config = dict(
    n_layer=13,
    d_expert=64,
    router_score='sigmoid',
    normalize_top_k=True,
    init_std_router=0.0112,
    lr_router=0.000515,
    optimizer='muon_variant',
    lr=0.014,
    train_tokens=274500000,
)
Below are experts of layer 9 (counted from 0) of a mixture-of-experts language model. Rows are named down (a neuron's output weights, with its number) and show model dimensions 0-191. Each number is 200 + 40 x the weight over its row's rms, rounded and kept within 0 to 999.
Before each expert's rows: a language model's description of what the expert responds to. This comes from a sample of Wikipedia text that the model never trained on.

# expert 2
What it handles: First piece of a split word, often a prefix like mis, un, dis, re, pl; also opening quotes and brackets.
down2,205,186,206,157,119,117,173,194,212,240,134,258,194,160,178,269,235,188,139,193,176,223,284,221,232,210,220,214,161,128,205,77,236,228,223,145,230,179,220,226,237,203,191,191,220,153,157,231,252,179,204,203,203,221,132,255,207,140,225,134,185,238,175,158,254,252,198,151,146,222,269,107,161,148,199,198,193,189,226,236,178,218,198,182,234,284,156,254,223,197,204,196,165,242,189,214,137,209,305,184,188,237,213,186,193,201,167,203,236,175,235,203,174,176,241,183,194,128,203,194,231,175,255,214,191,224,163,164,214,154,177,220,200,223,238,161,182,225,188,146,177,225,121,251,240,244,299,169,134,163,192,143,243,231,177,180,188,229,224,209,269,250,254,157,254,215,134,237,229,155,198,271,200,215,241,281,239,165,264,255,148,239,206,158,220,168,152,183,240,247,196,185

# expert 15
What it handles: Inner and final word pieces like o, ic, ia, zz, plus Species: labels and commas in taxonomic infoboxes and scientific terms.
down1,218,233,142,204,199,200,151,115,252,184,235,174,214,221,154,257,176,133,198,225,168,257,173,235,187,232,276,184,158,175,182,184,225,283,282,157,197,165,198,188,253,228,147,150,178,175,188,151,275,204,167,200,238,197,199,184,184,176,200,212,218,181,221,214,227,141,241,208,189,276,151,193,181,221,200,185,185,212,224,62,230,230,146,181,215,217,154,164,235,130,200,157,200,135,180,215,192,198,184,185,165,110,273,221,175,174,180,182,213,164,144,292,185,207,123,161,254,195,169,187,149,249,209,222,148,153,203,160,198,200,184,150,235,233,162,245,133,170,195,164,156,202,224,263,147,193,203,172,204,237,301,217,186,180,177,175,153,227,134,199,155,251,155,132,265,177,178,160,139,160,162,189,236,180,183,126,245,215,266,213,140,236,195,243,270,189,247,188,143,235,253,189

# expert 23
What it handles: Present-tense plot-summary verbs after he/she, like tells, meets, goes, plus n't, and middle pieces of foreign surnames and taxa.
down2,205,167,183,154,182,171,164,157,199,196,256,193,250,320,196,209,262,157,138,192,178,170,192,163,224,212,212,269,208,162,201,174,190,289,151,179,294,133,208,270,199,246,194,179,227,217,255,188,212,128,225,253,229,214,194,158,239,117,217,158,188,202,144,166,208,235,234,193,189,190,193,164,156,198,182,243,235,244,176,216,193,158,206,227,147,224,194,103,207,238,229,136,194,241,203,238,129,207,179,158,153,190,140,237,274,218,230,235,265,160,184,198,192,214,177,185,222,199,245,177,233,160,214,171,199,178,248,149,172,242,195,273,142,182,210,161,186,279,259,190,166,192,178,204,193,261,105,187,177,212,237,255,197,159,145,175,250,219,206,145,271,288,189,230,142,188,156,119,181,210,239,147,209,233,233,201,195,211,144,204,205,214,184,269,115,269,228,166,145,263,184,212

# expert 29
What it handles: Month names after on, and given names or name-like words in credits, tables and lists, such as May, August, John, Tom.
down2,154,181,201,217,178,177,174,146,209,190,206,189,280,159,200,216,166,245,141,259,232,256,246,157,262,251,251,193,132,146,229,195,215,170,226,241,137,181,134,215,160,190,215,175,219,153,191,143,208,244,178,182,227,219,232,107,204,223,223,209,184,180,319,169,184,202,169,179,203,272,166,201,185,178,122,222,197,133,231,206,149,238,217,191,150,252,225,204,178,190,127,180,106,198,197,148,207,119,157,183,196,232,152,203,234,203,193,162,229,199,124,156,241,161,266,281,155,225,245,221,212,230,182,130,254,182,190,207,246,241,198,198,268,219,268,252,252,188,146,172,253,219,211,190,218,143,176,201,176,189,206,157,279,221,235,195,220,263,190,176,255,91,136,197,179,223,201,134,218,237,193,232,196,216,223,225,140,229,143,207,212,182,195,186,184,263,232,225,131,121,208,147